config.yaml
num_hidden_layers: 14
hidden_size: 256
n_experts: 128
experts_per_token: 8
d_expert: 32
d_shared_expert: 64
hidden_act: "swiglu"
moe_layers: [2, 3, 4, 5, 6, 7, 8, 9, 10, 11, 12, 13]
router_score: "softmax"
normalize_top_k: true
routed_scale: 1.0
balance_loss: 0.0142
balance_bias: false
router_logit_norm: 1.0
init_std_router: 0.00622
lr_router: 0.00058
vocab_size: 2048
norm: "rmsnorm"
norm_eps: 1e-05
tie_word_embeddings: false
optimizer: "soap_variant"
learning_rate: 0.00342
beta1: 0.95
beta2: 0.95
batch_tokens: [16384, 32768, 49152]
max_seq_len: 512
train_tokens: 291500000
max_steps: 9169
dataset: "wikipedia_en"
Below are experts of layer 8 (counted from 0) of a mixture-of-experts language model. Rows are named router (the router's row for the expert), gate (a neuron's input weights, with its number), up (a neuron's input weights, with its number), down (a neuron's output weights, with its number) and show model dimensions 0-255. Each number is 128 + 32 x the weight over its row's rms, rounded and kept within 0 to 255. Numbers have three digits each.
Before each expert's rows: "gets" lists some tokens that make up at least twice as much of what it gets as of all text; "comes before" lists some tokens at least twice as common just after its tokens as in all text. This comes from a sample of Wikipedia text that the model never trained on. Tokens count by the router's weight.

# expert 104
gets: "'", "s", "S", "y", " m", "x"
comes before: "s", "ing", "ion", "N", "″", "A"
router:057154132111146154126144142137143118105095091145097096101187121135063120114092134163107110135146132128134129139171171144090171103092104080123146111113155089100155100150130153103142076182158154092147126078130125104136076171138121074128182118122134136108165097148141072121095149185062120085152162162145083107155113084094133124136184202111129164145131126170158218120152172114081153111104081092131112126098087130144139181161105052127128149147114103109141110121075099072119172081105116192113058091137072099091121180085084148097105078117138170091133166096119132114129186126123156115146182120171162104129135173131186144083166122160150125118139177099165180108100154127121089155151086126111174106199196157135168161143147075097107175112177102163062158150122082166125111163155125
gate0:128112184151152126135152112166033104111142144122060220092147122116156105150128101167093071118159112138131131178184173078105169088128088144187166163124097148148144123119161147151102117110093135124136124100129087160128170090086095128114141112138129115128178132148151105054090080189121201106116120120129128131155098064170125154167161064209025100118159144116162172162111150154162131135111041118090089090106118137164125124139136174141123138094132082102158129130117141089173170146109118134138129144095091127144116091057146098077178128165127154134085138132163073118074096165076178153132102085159174111157110118115181132155181112150134130134120141109163158106111097171101128143126149113122158127119163098178148107208140149165120120150139097148198121159138164133157162146139190
up0:136156150099109131107156147133155081109151149145110094104104110108097119188085145130162066125105169158205108124051069101092161110116116136141091097095111135142127080138135126180110128134126070077120166139167123152161090153095172111086114142090150144141123116182128166158146066123099178170158104121092107182108149152122070053089179157097143118120098152122160092146129069120103183126172145110148123175120149101127169178127129124147089200128157127154105139101117099161142150122116081104100114146161140091155139141129159109116089078076176179150148126081146104154123082103099129049134148136082142097141127098149119113130168080087128133155152118040102073156134055082178132099199108079087120119134079202111140092146120135146158170118091093177070135115178087130121200127142145
down0:166144130168107095135081158101157097122151097114102137096122167137093161071107130066130162142138099066204130117109219181107180101158101118155145088152155153115132139116113094132129151149144067142138090152133111131162142186214132088101148134093134161154162099106138167063148121098108151156075130109134152137143104119054162090147151093123132149114074111176135106095162103100086112107103164067089165034150148124137094150173138099066139122130113104106101055083082192136125083162158173085178134107109106025094107134101063117145161141165157135147093128127095105109118167110100158165123172199106087123116094106152147101132145158154165140126081140132114114088116106088150161097124173078117175090118121124136174161130119159125123128090074103127067131142144113078155158111138131
gate1:043066135134151128154103140144129167125111094079079134151092152085147135197166077133136159119116119151147091088115101135107152107053158103143149148127148131139110141100099138145128093120131143112113122031126057074182142161126117128116147111203143151154182105103135153144141131131141083044130146126113145082105121137100151104181085162058141123141179110070118095148097196157121142144067125145159144140151084100125187139151164105088175141154105116156124122101122089121109166148127117142093159145146136124087098099148149184131180085127120107122185204123079053125119115146123085158147110117091067139118133086147122156114117101153086121076113131056092132141127150156096089084136114151132193109119142104117115117095144110120167147143131167087058152140035124113126234115085156
up1:185151109172165098148167145150123109167187142187120155160138121225078122074076167121115124153149125120133193110160151142212079159114129142148148091143164162073150111128124079129132166135171117129142123243100149193111148147138130123098115132110102125114144165122122122113102160145132113169132140119153122147182152136144160150078131182111121091140132131176114099146210106158106128104144187103129131109179150175123123142140153181135176096031178122177134119083157143102115077118141175122132102042139166114145117139124108093085110171109146185156130146122158152101159136100180114063056148128188147111127093176131135101160129140133195157092124139167143136124113060126129164145112121155109085125145106128108203098138130116143109122094145107145193100080201131114129113160154144
down1:167164097122086167085118131167190148127115172104090135100173117140065128100122161110108127138071141089114122066181122085176140133074088120196095113108123119114180099133102128126092116168090115132137118168117162138123113113140151171199172146159123111138162139085128098068141140098115104222114131104118132143204143137101122146138138166161125163145149119121170077157189110170141092135132060150182121166121131145134080123133109169132125189119224137126120133174144146160111117170187155142139148168082157202160159087112115144074129093104117203105151116141111176148091212120097157148112148091136141114123113105116064145114126080144101136164156157141130131102124142084128087192073106094153143092077120165106128094145103090151164211105080110126137128090119081127123098097094189
gate2:118187138160141129173109129079119085057162114116068106100145160135171128174074169098150126098163127089122104155119093104103095031103072128129145149117095077113181166087106087064143075178120069053141128136139158155167112139200100139154084147146154173124158149113114164124113130169167165082119133137141114197138060143127148093045093150122159146119134171148171078196077094061141107090090142064111113134094121079130130132143108117111097108185115081129152131120109187110118125127146096134138158155205090097121136063133118125134129171105105078125139119128124149150162141109148108094170149126155164059177137146098148153132107127132144086104131133198180112104105187164146092146113172107114135113137112141129102140144168138163096142130098191106111118104078110119168081129166112
up2:097081155107130026181148091161119117076113194105083149173115151139165146185055078158127157121152124046160132112143125089094173181127143077137172176085084105157153096111119109114120117125071112117117100133101195113126143110132119125066088088127083126114183128096122120073154130158145150125092127141101107142215128115101114111152137176132120135139138090123162118149086105127107112082106166086148112187053109171065124099132091156141103118128069153050145142122120181113127131146124102141137099123156179162094134099155170114091108136109168091107120099055128133099193150157126069141169066137145152130141162146113178116192084096144084102126151150179137126138118121051171146140107190097071133106164173115125128197129144136134116103162133160087128153141106121104118151111156129
down2:142117151103159105154121173191126155163134142087132140089145096087129145140171147180131164118224116154093158161129106127146108132145121155164108140197110119161181122175119208126117105155127104130049123171105119162170099134124081131121188192078141090132150078053128094129189097144147132156130098152159084097109118156074087119152119141128097129129136119137124131144095098151122091115049071129145072140102152124077123158149136142146145107186203095064102156134176144115144091172127143152167121166139154099137129124110155141125149139135111136100147125105179084206196104105125111184107161157197082174078131165081118165160153110093034162099146172167159113143121172152071093114168137151126139142146143102138075173122111104127118119115103170147140155120083191135128186126098118
gate3:073104103158173120148098198137183074164141184164132103090104132148142086125096119099104078112070107108122167088164132103147185132152165105131147134142087137102167099134101142111117082029127124134102124142091112133138130125141053160149214106124122140093138111132130117149076138145087188139164068115154133115097043080127105115148142152141118174115092158098132157153080129139140144142125117143177090162131136084105168142167109146113121126100085125130141142118138151153081117071227112162120067107124072097087132113047108114193168133146090151115114097087111138116119167147129088142103160147131138123146152071145178097107152127160125138140150152178152155165113098110163130152164057133085186087123160102103043091115178112127102108113040145110096161143087117163075109125151092
up3:113116095128131100084143119119140140092096125144104154070094160114139161168055123108156126147139111096154090155135123211204112120098060135167128133134143101085172148126096128131103133166135147091094085102145087099145174123115170108054040174150128138114140107089130130096184140062165162100125150136129193115152118127143099195133145130090169190124125034077208093145116134115092165134155083120136207157124126140071071086134069086116142112101102096183185130116157094108187115131109164109082106092138173134141129088144132167130171170085125090127095111168156128099178129114115093131129114173105077068113088212123092163145110121169154139206132139116133106132145086120102148130113124139157097132140089149140148158116099187099116135084143110152100159128093125168090134117130146
down3:067079146109118117142126191100123176152100075158151198132132125119114173171138168124101129099148128102104116179127214176118109125104181135182130152155103129087157116118111096187186103117145114102073136094109101089159096106114149097095099080195121070129128028145163134158116122128124065151112153120103112170090138156133146114116116098158196133086138076112141122170146176131077090152093079122145163103127123181145116159124108166086124185171189132141122116169137130145174106171085120100088128098169133139175107056130125154115185176148149182110114115142135123118115109134099135138173145163118144112119176146134104101172112123159107088157157124107157135127125091127115144097088173087120093017084085108074157118112117161112174159178136136117139124090100136094036073141144109
gate4:132140123116114177074136096075077062080082177082055134123152164135164059125160143129131112105122141107159136159151122106143125163135132136109133101122134122155194094125139159108150143112131144083153116139127074123164101119123113145078113127134060090106136171155166116102088149127105126143129052155133047169175138163170169174146207114072146139080175113133115120150119090124168110128156111117128044068084125154101148081113126122077117203127141132137131143140111116139134142157114109160141171251086094111119159144153115113134099161132100137152115148139087077103177145141114149120128148124107130134133138141163132124172171105125125106190192108113141128176122099160133106156086144107153186113137169109116118052093140139188162194097101104110142161116130093001082155137127137
up4:128152128124112182067138108089068067112047166092059141137159149138160081132160138129133129104119130119198133149176117093112129169118097142124127076142131139153187095123136160085122135130121159078135137129101099147137130142146119143058132141112053073119147172162136103098113134145085125159094086165164043168179156163156138202123207129092126145085152091092150115145135105130142090123167129131110042067097128128095146068109134134110145198132135113127172163148108115106144151138105116154146163237084090105121130175136133118133117157138101136157100130133090100114177148152105162102118153120099112126120120168177145125172148089126120100200181103115168174163121090164137100173086139106151156101138148112126139072125149159168148205122110103115146141110097093025086157131100118
down4:148153152121133144102181163108179115167135124157093147158108130176070132102183127135066134137099155115100181143109142136154102140169132111091121114127183100124158170107105118118201120152107177150142110129156186152118098189098119101111181128104138088116192124163185191150125139143140108079144098123110142120121143135141139108128138069111133129073165124135148142091171093167061140104145098078098138165117140134127148151135092071118155119178088085152128159112112068113123160126055120181160167108130095143204109153120113151070137103169130165094159162139167113156178126135162094079181133108100139166131109140137179088130071167146193122144146160137152067128134139162087149162162094084152168079181142142074219135135073067107094156028132136169120083158111148158111175156099127

# expert 16
gets: "'", " re", " con", "or", "°", "S"
comes before: "s", "d", "ed", "ing", "y", "ment"
router:155126172152128130146092132147117108098117138115087117118134144139081076078134182161163067119114179067114152117149199103118092086107128095119169136108188116139104077205115087129118089095132173148134144088128148083129111143153128091133181150137143114087176112128129098149147108083081068092153195147090079131100149093085096109105211156174125087182080146088166185136108120142098151123128114160172096120104109137112118170114120115149084135149116121135119140086129110097154176080079076147084084073141128100145114168082066137133160079126194184122128173147104155157154172128151121099147162122172147180126147164127171139130191148112152122118047142160165137151180148173138077150135032102124131166138161113145148155140128093120094181129164064182103162141153105153127084129118101
gate0:149155130110125137061062151200118126129123133086130099076101133088138100086136086096101176112097110107108152126189153118119141095138206090159170162127152100109137120143169117118089163108108124130007194128086107182122159103109109099163127140112151101108162155145126118140151143116081129128144165157182163110112142084103164092137122135148125115107111128049072135122118079120200197142151082139110188110093157175075135124139107120196147140111129151119078129091182077122156132122174122106151148125076117103128160085072115107161073164118128117104109147125136145115132159126139179182111090129132082130099139147096098081127110155121081189182131172140166118139094128124060148089097057131122098056134173070155176139161079157147136102097092099100133133137085114186078102106158129
up0:116167125128124116150148106129127078102086124153125164126155144148126175228108175185128066138161115175150055117103095129151162133136125139078081121087137140093114094105065150121139099180156124135208063135155117083143115120125172138077095126131092204152139095108119157107080116128179126136071100088080143111132167175204112181133135094091110101177128122149149130116161179121066082135133137108119078147167131077157146133161106130063169127155108091121133132126088103146126099099082162148129124149174146155146098145184150148111165114168104129147111099140126084151117128158117061129123134110082164161107076107115177206140162106150144060088129095087059109103160125102142178152097199094079109157181084135113111108145158116080174163099151181129096150136118168128186130151134115
down0:129143065114092146083172188105146104109083149136124149073134154081102112134086126096152121084195101170172069135110179132122093170089117093124137069218163140103147127095158217124119154169159155118124163096116132143103102158135073159092148157116110089127087127164127113098103160143144173147103148136153119087106089139204130128169076089158099115060130140121072159164081125145078075080135141060127104103100115115124093175113143105118094096091120140127093120148131067165099107126103126111116165140120188101126185118078124110119120096137078134126143118122148129142044084091124053108115140155130098124126148092127150146145121119196138107096137188101149084151113131198129129136118152119110121124121096082104144100158117144119094085184073069113161085145186121113051157139195108
gate1:115125144053146208141123106154149107130108122104159172133109127132164142116157125098139096064142176107100131141142090150141161106153123085120189109119087083107146112169112129084131163097106165109058170103060155172097073144199108138140159143177152093139069077068167123135115134174160143106088125140095124099102114070107183098118117127099129144108133137102053118123114127176164103180101092084033115115133187113140156122073146149172125148129120125145120131058118128133122115106178109106167118091083161117154051117108131100154081173171190118169126096190117122124145126159120172104103112096099182106204084111140109120087097136111139140161150146126162136159135108177199129111093119124072106124120161140056124082127107127170146146138156150112136086145113209110185074157131138
up1:103102167113135195112173179163162101133091157121164194119124116142172143129156126126148095074143174084111117128094109123118134127114141075102131149108106089071144046154141132064133184123124183121067123140026126190051117119194118134099133120168148132141095093078154097155137113127149138139060132154123139125091107104140176130108149157117164174123123095094052127145098127165122109188095117130048137147142160141115119120078130140132098150140100156169145132108112138129106126108140135127164143116091129190188079108143073120131092168148198140186080085154108091120100087156121182166110107058076160162144115138110126124166093141159122093165154152181156119112102112147187148126125141120025135143114146109089124070134075118152141142081126095123135094159116188122121066165120151
down1:093154172133110121128200138143139133168138135110100112158158127147123118123166140114047194141070177107126140182021104170160156174153126154145183068107097060117142149128153155159132140141164122144106200069064112107164116138106106167106141115131149097109136080081090061171159149102174134055167119116143164088102103083171091120143094123075166143160123087108138092159149174112168114168089157080111135120168082105128143097121127153118055099109203141141152192124155126146157103174128150097120125120122103151123094122103116149137127107109132120127157159158164111216107128127142122098099116157171103128126141147150092153099178156084127105123140122159111145151186154107110105210150170150123161149127112094123147191121173150092125203137156103143144144060098121156177084168108102
gate2:143145108077113117148092138110091138122114126200161137145079120062103092132090177099147199087106159182142189131129132082166165112127166098124175127100152063151115113118115111112102140102160093130074109204134114091106164114106137171186116131075140148184123163164073109137151122149080088123103105193044143150138148160129141155092088148097160096119090154116120127093125116112108143107099144112151133122095109095139136097111133182080092118114099180096130147120143102119136153138152109072104141148157093094097164105129110148136164119099163076135167222224072081122180113119140131115138079156119117165117170170154066025088147170085069153117133139159120122153112133102145100105175077133160102174090120126132133158096112162083101150127114148113191158100139105153150103191169133
up2:113108184121129118115135142139140083176040108148128156079116101132150119117137135131163125155094152131193137127164113101157107145133156143113177122044136070114087133095111170132119145155130095114151096097114135175068165107106137118152171209072137169079152158094068092102127075155108097108080092213113085162149153126093099119115109123092139115080126095102112121110132123128135113149106128103140103078145123122134087101085117172099111131140168170053115139105095147116138140035128165134145114197125120144099163167123154151152154165150067077082137066166070197114191098167173113169102139120120110161156155137164084106134164169075093146191109178200147135170093118169182135090138113132119129151114151174104177153137089123105118128082072183140159130123131164142164106148161117
down2:116177119140139171160162141151190115135143075168134148117164114195128132110102152115151188084076104104107147098142115125171184150166205093135184109121149128115127069123107121150158115112157148178038175157167160103157171169130207147152131202146165109145156157119164149075155152113104099146153178155116103128184091192090126149105098077079093144166114111176114090143062091128193092104111076155102134152143099093093137181133135051150122148144143125106148124128153182188144129087146146150127186133152132102163109130164119160147143154204090076190102146146130085156153165140130054109133096145155175079126151141126113108121140108147116149084078155134130142110150156154128112106103131141161153118129128149144099110089119153111138128144096113137165090101069092164195107071122186
gate3:136091103229107147062114078144063116119114112106133117148062136116137152067117103142156140097154209139110126203148099129164153138100158129121127158098130121116117092150101116097179079164107100076114176117114190144184156137122090123138147137109163102125062159086106082044129097171137083139164176153087123145068193184154124113144113098135114092073149076103128142119102122121136119077121185082141171096125090134156100080131104148098142107068122146093175111137098090164194107117105085132124068084176114148056119115109128103117155100148140204128134119152113131147161125166126181138179137139120121182112113176147121088117113098144090137150146085076093148114144074133143114163136137159143191123096109107149151109105124092099071117111124120182073122048134148134122097107171130
up3:120170146109146098191169183098166182209164159100129134074181095129095129135127156103071107165110046119122142040116157146091116104122122117175135114136130129168169147115165140185122137117156146159132131141160092097075130133108127155102149139158105145137215131093162166183116139099092193132140079131172128126196027055104162086119191152112119181159103193122129124124156124124139143152144100144152105160122119097095172173132142115132133128140139091159088147127118189103135166095165144132158166159084158084168137149159136163180142159054123073107175105138152153103133174101079087095088134151141162102142125117145136145179147145120135168134108156133164123174095181143138191105131107091146113116137136179107092143129133105165165098206142123076192142163097121132126147128100147
down3:116108105144140076124167139143145132046130100169182172156133134138090105112123133104102116138114158070142076152155145135165118157083090152189154026145105104112127111177131169135139107136169140120076136162118127151162077152187091152135091139136139124178113097134121101129127141128120115169166128181177168113154119100081124106136150127095152172141103092159158113119192133131113144100182100124142071173095130139127077162135093127074148122081101184088132151122133149208076065170118125137174135096162135157117118096104219076133042097119106187127127096145148088159087120113147146109127098142107138142086093122207101098161116139105137156125111140156122135123095138124092109052079135120122158131139092166085147113118131145141160098128137138131047081233139105174095153096046144
gate4:131101113120106079140098130074125121164096139129106145140070139077143130112157188110098179181148180036131145140180176106123113170147189155080137126139105046068169056114119157147138129121130153139107110133111100104130142084104114178107106158177152124114116106138136176094125091063075107134113120125070145125135180123107135160100092064106137128164112108109119113108109089146159155109123040142080137127155161172137036104152148146106124087134142134119098141114127136136076153144128173079126134141099105087124110163148130095137098126159092199163173156114098160135173136078117130160191131130122104127143164153157048152111127162083107127109067127149121146101123102187170188143126146079034095142107087109085141151083160163119051145141103154157139103168146099091118123082157081
up4:108139134131136193093146116177095119099110121163120148141104178131094100156110050127112107094120108146137097113129119101147124158139163059131094144094087173177069213153148169118145161142116117113137108118163110142124129154171168102156097067121138067135128188148136138136155103180101170121146136116138131117135073128141103106154129145124086127094127125106116102179157204105105113154105112119173163199136074079098155128103115125104139180140131162142176136152104083066135121166145089146190117159158113141090140132174165173124158119131153083081101136116160052138152106133103159119077154137068149085129079175140162102143129166157096125166172089144126126140097105135101114058176127206225213118155150149123094075138114072122210135103171134157105160113115095165157181151104151
down4:155071139163142151111090164114128111149109104130122065117144137108169203174172054147125135122138174119162093109123105200118128163107145022112122058166096146132125117152130168155059148227101105074161141134120128152119146179158125093118078177119153179110098164135070158085116110136121168109176089156130115131138120106120102093136120147128098197127095137124118143144149153095135165083145135091145110129115119113094172145107126168175159129081123109109136118113084134089125084095094128108173221146151168096137122143107130137108082100133177102163157107149084086113173156071115121160161073160116063109087109112171082118129137141156168165137142151111147172149110105100196149095143172138155146066090083104085118076196066126124124141149069144140127121187091147096121118140143164

# expert 26
gets: "er", "ist", "or", "man", "ctor", " team"
comes before: " of", "s", ",", ".", " and", "'"
router:075166157161141150097130128163125154098093135164163114149187111157071078160110171182171081105056136117128160127152089138113147135118095179149137154136144150135120109124144156152085102119191153110102194078134144084086104158098178086140166160138098087139129146165098083156084115126073118128127119099118094124119154138144074180109194206121123125124115098117158140182113102110080160125093136159145137160085061133131101203142071080172069124151123086143161148094102092098129164095099088174071092076096131115099111170086099184100160114118182130076167145139176165155122147129124168099166168156081128152102171161148136092108110135132189061142093154083173155180139154135116123117154138103111127114154139145176173196131136101122118186134189101139143125119141122180124158119109186
gate0:107166128126137098103120080107155115153111108096145134142135133132136147189095120155083131075132171110059194096140080175154137142112138155124077123177147131109112126171115098074115115103119095191130146145134113116126088093103164117144171189091111129116106071121159140168139116151133129182157102086094116143109101115139107108126142072135093087137172107114094126158110098101117149129117076164124157086077128148126117137108179160121063062132183149124138071106145141145139181120129130104096059078108114129105114121047150039151168157156116082164159148146146106088106117129103010164135182110161102138157137083175194118099123110076163134128137093159121090099175196147093186110127126138106120139105151154094089136130122138127131127078144128109168159162147171132110079176240061
up0:066117170139160118126108155127089119123146119119116141086177100115120130079106123131105133126121119150093140134132112121126117123145104133074192101184102158085134124209117088133193133136116157144157124049129099130099094098094156121088145150154056132101182107120139147101156131135138136131237187198086095179187038133170112102134137137146117141122069102154102144147123112079146095120142111155172165075082137158098134110166180139105102126153138150108158066104163127063157141136072084151215099151112143122124124133122144133137148158134139112134202139165078102162146140085077110132125176052119147079149145100127131133137168104086086149133170161123122196148136145186071116093162095097150093091117081117081153149100144148147102147101172083114137115127119102161134145107215077
down0:161073162113098126149154159120184115150110113142106158194112130121062152175110099122101103100139204162125139153133148141117140159152113123165058174158110111096170125117158205130130125150073097101122155217141167153155147069121120175150136180150178089156072124065128095116180108137132175168116124110087143121116121151162162132099179138105122085102085085096141145135118160149116129159138084084176119144088121140117137181178120142141097196104177143071100125168135078181138108163117119128132121199146154178151098136066164110116139094155104129115124060125161170132062132156138115153112218123125121131123149081065089117174147186099090122092110113137133124173117141157122155110122129163105129172140147127091078141128152138153105078050122141139084164093055119131142097165112059
gate1:125175112150154101125110133168116088134129159081167120167173122137134128127058073059190127175082128149188123135102130147139134201154131119128111164078125150214136066169145140130154114085122129130144104170141140127112140144181143138151145136132127098128163103134095110207098049122168095134096121108131142107201142174107085097129160100114161110123129049121102165111119169137144156121126149090118143137155098179093089154080134150056139090197129152127192119120141151105106069088182153103069167071084141111082181118147152167158161131133182098071174131120150171094073108158164098164149117129097096124124111118092135081118088206138168045201132105095107124135149138134131132142084128107157124069152162110124131171110112113111102093176120184100089138120135094110126118132085130
up1:118175108139126154152099137140149132051094138140134118094092134160174139131097088131153085094136168140163128101090142135150147214111102110143132161085150138161120111143109142181134104114152105111102130136124147167118148161117133121119116173126160164145126082185119137164076092186117104103138049091187217071149193170084128144166141120110144140137125129129109103115090137196139078141080172092117091115187120130084138126129126146076170131201109146143177113123116101146187123119183108174088183134079155148101237148162116136126124127156136107089128129125124183118096137135164151193155057096092076131100160115188156138127104227151158095156148141130124153131144141145090147173177123090106144048141097121153106141176123137114161117148074196147139126070123151115146107129076127
down1:126115125163129075116092134113118115123158093092088132082124148089135128107125104100142180110168102119144106084102118102138150069090175122139119090158140121139133160080178105136113165096160176107127136116196160106128211184112160086181128063115095120145121130111104126156110107151111169106120149120090112190147101202133157092111141114147065130019166145110151115103112157108108116067143129097052138144115084087139113100140133097102125148129150142098129114149152121122120170132148142159124121096143152133142155086131072137192138141154166118068145090102073096158208100127152124164148157094107167129130170160126150136144133089074205126110118203141130172195130081111103162082128160157199077158177143108140102094089110089227113126095108136102097105085192108069124096149097146
gate2:096114115148145149107106134183115084163158177057104213081131157124141130154085216181151176086158163068171116114128127155115140119069097154130134114161253130139073194104140132161147166159092132085127162133172090169099125056129178134086092172130128122126127133153126123152085030109127150117092112152110161066172106111050100097147174173122152096128132141098091116131097082155107123226127136151150102121140117095151098098135116118177143114170135128139102118152187149136132140115134134114145115150136146134056128085142167149162133163117111179111082126156191089126146087163128120134154130139154167156099103113133140114163135157124107080141134163129137094107106092154133162096168152108108093140173056132164124127126136135162079121144141135102113112091104095115164147152039121
up2:112127165121128107090168110084109147095115090184118101179084111093131121138125096097143092121124121164046146082146094112140089134152145120088102106180104156110160098086153147161073112112165129213162085120088148063180132151122115142198164113148159123124113175094123117117153164157085093090136169109101117152111126176150118134096116142102077182099157080166146129123133103108121186023083044154145180119143101133166157147102163174104127095162152186123135135141097114083126137124108117139131166123086112138179147214111103120127160124195105065169131116122110210134113174120180116128092129081101111173215097141133151110140071118155128157122116086141135134125122162136085079150135068147123089118097189107081129117129085129093168138155101142133154137159138158128086115114201105
down2:173117121090112113138126123161163102083153116098090133146103160117089119135218094084140143206122109192135190132100152117146149122103146129071152066162085214110117139123188164127115036075051102154118104134136112110146173186118138191138173136117128116133122136121119190150156133149129209089115101164137128115149124094112158118145157107148103102160163136167064124153131090164121103104167127184101076148132125083134131183110121153067161144091131168149131127118114148161098133163115181137141097118108142150146127153125093142109148189168071135129169112112130132147114128131151192083142172119110067161100112145104114114120154094114164139173154147200100112133109199108147097103108180149215124144117129028164150094092129182144130103125084171175149105133161096151104170145106127
gate3:102182100115095183084121111108141117099146121118129156125137200133103155124212067160145103097172137153113135117124106048076178149151109170136104160174173170155164099115176104148167129145138094088151099094167118121100116102122107076136175064125161078083153097131130183154115197139126164218088109107101147103115101133112091117143144121151146140114118159149129142119163132120055108091128156111115149130108144080179115112083138063157135135130119142086116134172147173145139145121096131097125048109194156151082081140124159172079174155163149152131126081132127165114147108135112131130102180113148137132121122088097147112155156153011171093116072130140093048112057069135116138134128154148181122148141114160117191114131157158136128130129178113101176110120171152153056113094102097
up3:131095125166172123144129181135139147226114141177156140146110049080139090130106199100121149195097083100143141161149145211111104083145138088165137091128126122110101152164092133095108175115128151095074169158115157158156144131106142180146110197127122168169071167152104072158129109125096145077188173169150100135144126104114160117104114103101133102154093087127144117142160109127206160175159124137140104170103135186169161108137119185108139136179118118169156111120143188123101106145131111195156157160062070115191153130130138122184114100093086120173133121130130084105099111142141153108109055137106139161172151185118087106125103096232113127140191156126154163120187126126122146103164107148149172101120130108128082162088124107121132099152127109119049174117116079133145152138126112
down3:133146126128136136114172201174167139110133133137099145089184104173167152126126107098071103140085150110112119103102077088167107142106098102145124154137096176150091156176100118235136096131121135167154130151174129092154117113130108128138150102120061128202130126161160128136142218136105127125080147085129148140150131115148088106043069100122131129136145119162150094187118175134145161075176175168179135052170089076122146136141163140152138153079122132145201106093180145149087201112085172133104159134105165099103152112084150180159120212112138132075076106123155135114128103106155136130082108103112101060121116144114121137111132174145197144123182112133160134133186142139145101152136136105157105127093179106163092105061134134129132104127157120111138100076150142165186068102094173
gate4:122120097162132156117092166186095171092218140125154109128140124096132151115142158143124177118151146049126119126087135177152131169076181126094087124103158106141161197134070133096170107101108127118167131142093139149108102078123116146189071136074100094144141092115135172145120145148171140178155183128119142136155131131141087115132111144205149084152164109131075107082115144142132147094035143168152118150133138144113044111132197097130191135098139093106153085154108111106058111149166106117113132154135132126149127139156144157105160098162139133135100180136157116119115056151180185145080153157096160112120151177121100122119098145089121219123143082154122157031160054157113103102205136113114182140117124179141189137138100149117167105078139104082129130090155103136120126112098098
up4:134122130132128128092140133124137185079167142131126147175159160130093196082152237089120077154119145088134169163102066146142153148156079114090144082113144150142149149166131147075174117087158130155103128165154125145095107171120136078145151094129106169131135150147128104087074136131190135118119106075199142140142102088142140155152180105118162168082119137134163102134128186122120085155167128053109074152122149121140155100184123123088094146113162103153129114155169165107108082155069112122162124121147115175085188148117140125104084196098135109190098153158103071074111146108101196068178132188101093236137113094087176153142157115106113109110176182139138166166140160131120118151157144147158096158069166107099144102140157081160124092083122112149134107157107138127168098118092093
down4:081123103102125131059100111104087149091097124089110092149144153090119175104125114163129161096097146236020136138157158142127109171117101148096163137134117112145102155133119035096170083135129119128125150166108140142118082133135051143116057179117098163163145129144161176185115097113140142124083191107141158135156110141183100121125184117104154099099161103133116138138145136106075136135125191137073184147126127139074131191157096120066129119085150149125168128127116104118099136124093182142160146072113153193044115140173157147125125151146105126163147143113107101174118103152129173093146147133154148102050140146167111131167119109129106071087164146117131130144140121152141120150086120126165093111141212189182153113141148087090096143086117102153078146109149150155087109117196199